Below are experts of layer 3 (counted from 0) of a mixture-of-experts language model. Rows are named router (the router's row for the expert), down (a neuron's output weights, with its number) and show model dimensions 240-319. Each number is 128 + 32 x the weight over its row's rms, rounded and kept within 0 to 255. Numbers have three digits each.
Before each expert's rows: "raises" lists some tokens whose logits its average output raises strongly, later layers aside. This comes from a sample of Wikipedia text that the model never trained on.

# expert 24
raises: "n", " |", "N"
router:094101143125130061166181151163118163164151125130125042096127176151153138141153083144149087111083136101149149113110185063139138122126122145080049073118116075144111122146164112191120175091148156153189108123094139130062065157172077103130111137
down0:176160101106143098089124178116092123138184162153160140192109084207108111147126138163080167118165125142124043100105085153136124063112154151135118097078090111112111174123104105153153154051170142154087121100143054092108105164220169137109136123
down1:080142098068164068116145078116105091102126165062105116200139089175116084130108099114120124090078136119123150125165076158144110118123141179113193170140095084151148102058117121115082166140083075165150138130146119135096108128092148121133108164
down2:083141141137170158134086119124184136051097114107166101121151137169128130151184109114103155132112088143094077068127114046123105174115125077159187134225135130122172132131163183111158123143118145139121118154113144088161122148149092064106139104
down3:119144135151125151136173165128166103137138166079083105112125120238074156079086151137135118090094138144134158111161130128108186130111095198120154051117179108135137195143097179106142136155129097179152125071116112107067097207142118110201091143
down4:139118141093143148173172128168129181134115107090150117145139070236120076167079143136144148127124126086099109156135183123122116107137143101158100150170097167125167153111143157101111137125109117070136144156154123145159069126082130066148121091
down5:121076150135127137055137156159170115106110117167153096068066083154080174063137110114101120056110070101117173157162192083137094102143084103133060114154105136155121084147131121114113165130125103167099121101101136157138106041115135183116168139
down6:144107154117128106067209090135189148112090162155107170115126059064110150081125119094076102114119126098055106108121090081106173139153106076102119107175075137137132167206181131218165123151101150162209099133199152094159152096145153150135138117
down7:183112086133131173043148141179151144107156125125122164230107151060145152159103125119100170126124150073133188141093152131084146095125140076095114162163146131071110193140151087125165126122094114156133122132115151138092113075141186159097138144
down8:203203130126195202123090117063140128105157099059120163118119170112109102037130148117111123159156126156153064147194149115119121046124115150073160144125148178142104175073116141170130167131167086134157133122138104071118144184103138160128158133
down9:146130113125126112149134114068109147146128114074113171086106200086104137168136141126147120168118112173131088180093089201104146139098137093122174150086067085162143154151132054121127154047173133128145116100106157111144102153112080119129128159
down10:085155149119152130166163124074091122102105116108075129101127115177123120113152089169161098109136096142131109112110134081135113169111073153107109095139095181056159093130127090159134114164136164136130105106221109109124109115175114126099163092
down11:176171131138144140102110098144097127097105067139086139151149191105181149157140126157132135112109130131144127056134118090130149110149175161101120131066100136141151097133098136135142134111189136134139128101146116072129112140105151093038109160
down12:054127154097070086132122189133129109127104094127147111154116108156110140103147121141155094097138116150206135102060150128151163104157060159083134095106087099124126162157134151099051124185124140070140124164076148091081144174167131089151111181
down13:175125145118107161133106126154136144072174138169110115117122175166131155158182119090147081176098171103139075057169103176146112135145129164084108103152133130160158104116171103092109074129141099122138090100105102174162167116095109171167121082
down14:116156079160109175123100130157109076141117159086141156126100135217085107094138135092121137108142103125148126137142108123159177109092105112120192166096165088140122115168083154147134134089099133114102121186175089140134146090121141137142172238
down15:124135110148106155201154184091018188140132127092175111097162155156142133111165167187144092097179115166149133090159146164134107176098088174087100107161214120098097097168148134148130102174103146111154181113110072132108087105109182117150112138
down16:095114137095162134081073152142108115112183141118066110095070123117144166122142103150130144118083129142172104131163165109147147104217114075117161118177101160194068089132130171134110129136147169094064169085126106163186117124123136148133123121
down17:094131113143039104140111134128149157129157145157089154089068088141087084133106129126133159176089170183102059116138162102174152125137133122140114102139123167086119182101053170087113142142053134080129105171090136133111156058149122154123116195
down18:169092077088097063139135156118132118123121085119149130175093135148183132107196148120149062075096120154123184108081079140144105168143130056078130164112124205117128124130097124126117116109161086107167115131139169175132104085123133063127131127
down19:101075125147135136130070071091138093121099157094109186082073128059106148143124076178128114108089106110131085092151120096143107109089159105134102091187129088159129112132095125073128153153108106110093176110089126149180125074122136107135153138
down20:180118088080106128194107130168103142143157096127154102054172166044194135134150138158184145158106164141152072106130166129119130148137104131200152136121136128181177088119144130133091096148109129126147125097102147076126153099134148151111160118
down21:109104159165148077109206144121163044135082118113134164127135135090155148158101138057145172115150099152099108167151167216156139151127183148194112115122116111153158142181176070143144195163135133086050169181180099105170109129165117102065148167
down22:126131127082128148099101090148122137117110106143085133108201086148084060084118121080132134093089171142126134175058147036120085104146142143111118111157114088109125153129148104135085124091139149133179137185185147195136107087132159122126115145
down23:139136168125136131126107149136108128148153129100102189150133088141119096107130113128134167163078159114101121117136089145196109140186085159161111102174134114115076170100146105076168139129091157184144090160086130115128131113128182157189154139
down24:088160118181125059135133167204114118134133081097136096143153100139148124149118132132086086085098132123124139142094162187135091122117104131140151102098113123145165054182104148113166148118186177103173113178151177108115143096157125104104185085
down25:140133180186118128119135124089112086157140102163096089101161107108154180160112128087154113152126135125128087158104139120104136160123131089039140124067126137090164120101147127097161102162173142147119105157133120090129138105138179143105205157

# expert 14
raises: "S", "D", "E", "B", "F", "T"
router:135124142134096074084129123114139123117113152122153178177069104190102079163155147112124156136131087099128151177101143101174153148143129070116159138149162146139174107136105175103113115108149124172085134125116131161202113165174119163115145142
down0:167154190139130077136138178106114138159107152122146081112114099120165107152185104083127146188159113124122169157189128134145129173143063142108141112080131146122149114153055181121105162127139119129162109134145112076092096159113139097167137093
down1:123088115162134148172125125103205104125084118062068132151105129153125141178180120112141109142120080109139154047151154120158114119163110161144091111138097088159123157122160168167153118137044174180117136111122190144125113128115136089099105100
down2:105188140103119137044116154159161155149119112088179132132122082118085144186118110141171128151097150160174095132092110129146170138090122142120118100102125107102127069111123143159118124153092099167136187194132164080105122130135165147111153126
down3:155097134145107136161079139069142105154107137121210138113160102144146155098128123134148140188088172094096126158129121156128081143140128198120147070091110167089104138157130148124135075163121148144137144155120076108144133117152173141108122110
down4:121088149144119061105070161097176080046105096129108131111175125130173101097103238147063165181095113081072102156171149143151167124133137187133099112094134118152115121118081156136190154124119141128092105142130073111125134153134123175110116130
down5:102110088159142177103078141151131133181176122115096178142146160088086100092149215066154106096120161135224071114158152114149158146051165174128108090116092143170136102146122094087067113127143168123118127102058119133170118102155121134162123113
down6:118166144087155108110135197129112115143090105142153157097068083145120155154150114096107112132113176174137123173187184133146129139128077130140135183126143155065145098038134120103118156116129127132100166116141073125127072154127169079141201117
down7:135133112109127130155163128100145191170105121132149137126115105100107072114112137126138134113141162142130148097126127120192093138158134131117153170143157167188117078197112051092078113136171144055068078142133124121129184167158124077214143104
down8:098105119096124175108146103140106140164129126110104135130150108179112102114142094172123140079140123123110138158075109150164102087120191090141092135076104152130163184104174119103108135121121144097111143206150169151213139132136154153101134083
down9:093116126081078047137171103140136146162144159193152087148188159166077136136105213201132119130079146066103096114131108074177153121100107130140137169079119098112094133073160137094105157095151136086101098159159137059081132110135168133145129137
down10:135165182101109152150134077138180118121087138073123130128080101135086166106118110137126167123123119113150146150140097138142068168060127082112101118113144113083140049126141177174092087128073157161167084118092098109171091154150169136136132126
down11:118132108160176167111139130154169109149170124087073115135174090094142096160099123105156142142110166133100152107153103053150080202133076118125094102191154145128136116098099120160160078092103183139175155119125114190153151126114173122194091104
down12:129112088134136118126102171134145087152162187096147129183103137135154136122153116098149169139071083076109141129051101136123141063164121063173157145173132113117155152073132081086155153123133095114142072158067079143109118116119145195177152160
down13:118087071161160109104107137098152116100198088127039106096140147134142174144152135099095117164103167108152128102077125098133126110170143188131121110097105167173127184117148181109071141138121130133157155145140144146129191176132107112095059134
down14:166122115129117123129146129095159169146107132167142111143074053101127134118173117071120156146151127126156202114146119160087115142131028098129166179206146144100117073203130139144155129150098092096091110120133117145088106161163126128184186159
down15:143082150151122142079163069173120152134115162173109082060135080086155112099128193172112123064160218131068171144108127166117115100099132064135119107153155189105101135113097125121111175120106099137105129100101061154065118139155119111131129149
down16:072112076122138190071100117084124164140155160117069094142132136131097171144092115199155107102128134115101138135069113116168127113079149143070113190160181132127108193154200113088090154081129105130118152098080125074139166097153070144166082119
down17:134174080157128123117143131100156116183087130112098140113104127119059149077043079124127138124161182107147096089136156060131120103107149126064136154098143138133089127227186114085137121121164129100143136141151128199069172106101136117129128134
down18:148116176103115121098118161100154140171124162140200165099160147100184099081104181180170157193088111153148101158212115181069164084123111151094165161163149153109156073148092191096164112146102182130084177108148117133139115127124118086132146137
down19:147126130137131138181092100187145125130122139146109174155187080127139094132076139118092082099089153151118100142142089161105142093140151095124159104151113111118134128166084117087146084136124168167144104149211103072085174115125083144155097138
down20:079115168138150168150181173103064130046146136182094151097133088147162062105114151108184183116119084151180088075113097127121158132204154159077094156179099134147060131043113166111077156100092119121130135195171097164125101100076151135129090141
down21:131166139109114168134141179153185130120068064089199122133079077156203152170163148088140133157129112175123127108121163144106123066167134163110181129141160169225072100136076081092114140131168124087111152110119090149129123169106201075110170107
down22:145129185107085128089116137091183152133134140121207131163109098089142144128110122144203151121131087137127124160148124167137057123125118118149119105163203140092127096134108173100120144108126155205178139178137182085084111157101139142136136152
down23:128172111137166195105169143145119154064109070119120123139109103140093108187115081102112149143117142141140230101097145117184119104118142074125113118169159166122192126164166087104166094138110119080137119119120081083153162180160212130086106106
down24:123123111128101141122135175128134142044156185195126058107117144078126136114136178078123151153098140127167153106130126075072126168135101023123105140124139176129157173132181138146108161143133122122138153153092106166123130162151113122146137134
down25:089193081083158166083139103135156153109156134079124148153164117153103158157108182142118138159166140169102160123115104123111082119093104146105108051099190123110129177110114187129180092120109153096099139109131119120157103172127176122124112130

# expert 17
raises: "The", "P", "M", "T", "S", "B"
router:078125142109149119085125114132124071158089138157160140174064085121131088209188113152132167088116087169111160170139141139099117113179050164142169153077168136169141136116118168112160174130213099131084129145177123119159145156097104144135138133
down0:136091159158118126177092154119102135125096123178140118156163125102092069157113066175111173128117118139136090124135125137162065130131127107108181102200113122158101092157118183085104083082099142110146089093105117116107126150133144127121137178
down1:127167121086187062124105149101116108076156070073135116130131153125132124079173104105182088093122170128094114132130139138107142102074184136110115071155121153119189130124129121172057101128085090124105176122165159166170080105108092124064089159
down2:140121119127056119080130167168117118081114204143120107107117151042133116098086135111093094136102197177170101070153150103073118151106109178128063115124123165118147147094154118156064082053120070096105133125158091176147146122065103151084123093
down3:079173110083134108128122173137178139103142104085107125162147153106147103174197155098124118058125118140086154119165156085161098065114135109111150177109139108092099145121128123111115195092072133127170164116215152097031102102157149114127174068
down4:087114187117116101083164151181137112144097134122126150058097119108208121131121107109139150115118160113087087154122119147169138139147091129115100063105084067117107044147141158133128129136111135149172105144096097136103123073210110139137210179
down5:145165116134141085093161106125161195139074151154145126125179120166118156085092137131202187112099172176157099128142088093090160105137159153206100086134133131144127163146114117180114117148127128128111136188114175125130118141133067128114149175
down6:153148099092193129122197072164134111133074163192177144077146109139152124075109071150133145075155153112161109160094152095113159128134130122116099125122117128100162100109188150135164168086174042193134130145127088110129128131176103125172098153
down7:161165130148106129172091077184119105125182144118172122113056143113109079142128122113142176140177090099133151090126134115109151149157089068149126130172132156110153186132109119113126105107135201173139140104166077157122138151095155154188114143
down8:103133141130141165165123103128097116087080160122156105079127104184163102074092128091168189115120141129149132181080126117130107155129144143145115105162108075100138140139182136143122151165149159121151128106101153123152160072109135152131096105
down9:164117132134101142131131134103065139119071151099178094086169137175197129169126125093149117149144157136126154115185174117186140085151109141109129119169110158093200137131156107174079087052163124086147169085144156178151089127144133157120152075
down10:162117120166170114143114112089119115089107135162147113168107094172084107092146115177148100130125127123115128125152112152149099194074151091091100126132106176181170120162202151109093106105084143131086095130147075133126104127105120101105128181
down11:150167150183126186109170130120134133106116095124115107133118125101149109082168138136113124104166097095101146170125107157154116115158100138123113088183121123089160128180150147116113092152148132146110131145169097112094120125085153162071091156
down12:147167153141139115112178103114082153129087151164180077143141135117098075080128095062176132152138149137203105120160175172090101196161096124177123128155065127102176085163185156087150087126097095140133152136121120094153065082132125133099149179
down13:119109094106133100122060207100062170116155112126116161216110148149126148183129071168162104106118090114140194060130171086171176146112144123088054113086176116176101166112138113142143185067144095107087146174123159166151114175122133133118107066
down14:121173162093169125155067218139152131120217095151056092126177157119128104159190172129079161092144113177164169136142159116132115110123153171028117161127161060150192193128096170127127171113139091101142162134110171114066175154148141172166172089
down15:120182106118164152133083163104137121123160077132106151166160134105166091169185127105124139066180105147148142094128106102176157082098143148098156142088208060110137154102135148074153146097169144114164151136142166097114204156127144115162097095
down16:095121152147111070131167116117089145136141135131126133112135134054093112110092095133147089129107158119104172200157167132133161137142158148177118148175110167084180112146148125152165117101141140075178116132100133151155068100131086137116117150
down17:116179153098113140185179119146105168145191100049106129138109129176106146141101113169157097110147149085145150142080103165052154121171106085092104104115149161141096178096136099153101061102164168138098153204130114164144155088166154124173104135
down18:119055114112176162116134159115133149105164113150127149159165102127120140102131147101158141130097111108138120182173128168125100116133128085223143117166108107096122130135119120088126154123151139147117136104077141137132115104133139058150181130
down19:120058204087196171105107135192128162110166110097111133161098072172126135122094112159146095123135193182097083147139167173153182173089103173130132154074129090157095120087117165166167113156125132141129083124121155151128099099113124160098145130
down20:152191120123132200138166072134115143163117104165211190155123082127119114122157063064145148105153062089081152127117140142196177106162121013111108137138166135110109124171037120141150164128139145107173112161138143101122069185145168142181114122
down21:094145128140075109135129059123142150175126163155076099176032076136140090136135152100109091148107138108124096156094126187202100159155117146084165104128111122159179093204114224194115087112111134079136097137186098106182150089115151179085130145
down22:179095107108141104044078155163118131124191197227167120109109092136114119149110160063137144138120085158162044090112123051149099108104138120128117174135074138142111144167112107170134110189096150093145172110136175096125101111182111164157129113
down23:108158116122097125131103196134150124132164126151073053171190128083131139145186145131119105089109079159171165082107133161107099097162171125062192121117164146171165139134134147109092163074196118103168133111132150130078125146179135136157173138
down24:185148085188110075135161106147098168120093156108097144156201133140110112109119126120115155165131136155139163140136132123111082148109112144150125104113142133132136114154119105140139082146163142162084104119163113129149096071040118085102151119
down25:117145117148124115178118075111168152129078133115075119077136121141126116125148175122124142078118132089188112101111089102159067162101136061144099120155103138071153089177099150110131105133107165089168100164124170081093141098174142122224129205